Weights of a small mixture-of-experts language model, trained from scratch on English Wikipedia: 20 experts in each of 14 layers, 2 picks a token.
Below are experts of layer 10 (counted from 0) of a mixture-of-experts language model. Rows are named router (the router's row for the expert) and show model dimensions 0-127. Each number is 500 + 25 x the weight over its row's rms, rounded and kept within 0 to 999. Numbers have three digits each.
After each expert's rows: "gets" lists some tokens that make up at least twice as much of what it gets as of all text. This comes from a sample of Wikipedia text that the model never trained on. Tokens count by the router's weight.

# expert 19
router:514531549490500489478504498479519513520507464527519459508445503462439506512529499505520496470478495520459499499492519462527436506531501473520484468542487497535487509478462502521470513483466470478482468477493556568448536530475487485501488501486476528544466465536506515477513476463491517463475469520501519528504467530505499476527505491508503503477509497487510514507508492527473518470467
gets: " |", ",", "-", " (", ":", "|"

# expert 13
router:484484472447517542469503497482509502494500500531518490482498499459500512490458461512467494521524537466530527494506489465461498536487469517552477477557498507507475491528527491477452499526521456490533485519507542496510513465534521529539511478524526496508518553492536492497486492487526501487488504504463497505504498454501517488522493492519475502505461459486487516508505458516484529484493
gets: " |", " ", "|", ":", ";", " Total"

# expert 6
router:500516530484499543476507509526506536528495467528519488477544467453517543491497537492492492478510525530469501469516547551461463476500494468485490542581503527491503490532521484505503465481496483505496445510452561538492507510464530481507527467439475484535476545456484456480495559490488491496461472466480474492518481514534499518479469547517534447496472502506488486511531533498552507470468
gets: "\n", " |", ".", "===", "==", " ="

# expert 16
router:463502528482505507513513541546495491493516534494467505510491478530474460458534524499501543496458543498495525499556483494472479513523483450540492457495517502504502508494490526501508504509495514488508509505556542492484507487491525466498522509481533488561509510509496515467524502507508525530475482490495506485515489501515514517478482529520491483522507530477519524497477491524567565445499
gets: ".", " ", " 0", " —", "/", " 1"

# expert 1
router:466499460506457505485496533544489506521504521472446471527455500485539515528467485478491490500511515505518470480508497521512507494510510573526505533538476503502496516480468499529483492571525520498490527478499446500497493539502470517492504489498540475484510474492478502520487488516460513475483485479482530549542471489463495455480522501526522497505482508485475507519526448495530513537507
gets: " the", " a", " his", " an", " first", " their"

# expert 11
router:495538492502459485435496488520502509482499501466475479492488510472487546529525501489438513516497515521529492533508516512552442497510482585506488507558499493530499483449499464459518513526508507490500469469493426490527481519522477529505496495484491528477460453529525500481486455480442466498483475455487525499500515507464535509496542488493488523505466509483510500503478487541466491549473
gets: " the", ",", " The", "-", " by", " of"

# expert 18
router:488512527502555459541505496483507501516529490510524474472461504507482508506477501475464509509483476486479498480480522503537474507493462504549475423583528488540512491499474502490500487530531534493502515488492570499516510484508472502553512506537517547452512502478456475479494556493461567476483498510455520475480524500502514527488478496499502479525499500477521518516491504494548561539483
gets: " was", " in", " to", " is", "==", " as"

# expert 14
router:486512448501524491530540454477509488449498476524533509528483515514486524505518465523480479572512512461486476484489505488502507507491515456461503539497511482526532503497493465544474494512497470452470505541538520466496500470526489510507471512518502492519481529497488516489515472510482500526524481486515475471499527482530493479504519508530451493501549540501505479511519482459470442505541
gets: "\n", "|", " U", " A", "S", " S"

# expert 0
router:520480501509491484533509498489533451457518507502546517476498468464466496504478493503497479467456494497487519506480533494531500491453534526506506514535484529494505474525478489488509508493503522525493504518515521478520507472492455474496482520554492528463512528468497467556449536509518488517484538496489494482518518481476503527471472523480488517459523522509485540517495520483448522529499
gets: "-", " \"", " not", " to", " be", " have"

# expert 7
router:502493469533466518501529511478512518514492499476529546546542501505529463500493467511529529498489502475479520470521491523527508547478502559459545547531518525440517486495542516483514506498506512553565523553537498468537497499501512508536498501520501494480509501509477492459506528513498461518522494524495491471494502539474526466499477484497491528554541471504478495493466521475504486512476
gets: "s", " years", " season", " work", " life", " team"

# expert 12
router:556499481469534499491508488501486524534498527484473465499511497561536502482506546477530539472512515513532480480498506476481482468528504482524536495466497470494499470481501480507542509480484540516487463470503511500472461514475503468470488523452495481487497463494535488502473481509484513477511497527467473507505484459495546513535541542492473534497482516506522487458551455540443485451433
gets: ".", " John", " The", " James", " Robert", " David"

# expert 17
router:519513475532486498502498510499480486490512499473520519525517518460517480461502507519501487473531512495484501513543497493529525532504554551469505511480495492513494521507501487505475521461525484503557472559465487543516491495469493513565536502496535508489504507503530554545514522527490452466490466533548534494498528524493481423528556473501486484550485472475493500506496486486528512509510
gets: ",", " and", " which", " he", " that", " it"

# expert 10
router:463516496512504504505524518503472529475547513503462517474503538483499509513502503494477461561513492491511494471493433572514480493504481561475501414515504466490461534537459498479504455497445498490530511470468443523507469524442523481495542476517458489510530466502489500506509506507494498468503487489484505479504473529439467469514516502524487493475513517507500512492486462523561497530527
gets: " of", " in", " on", " for", " and", " with"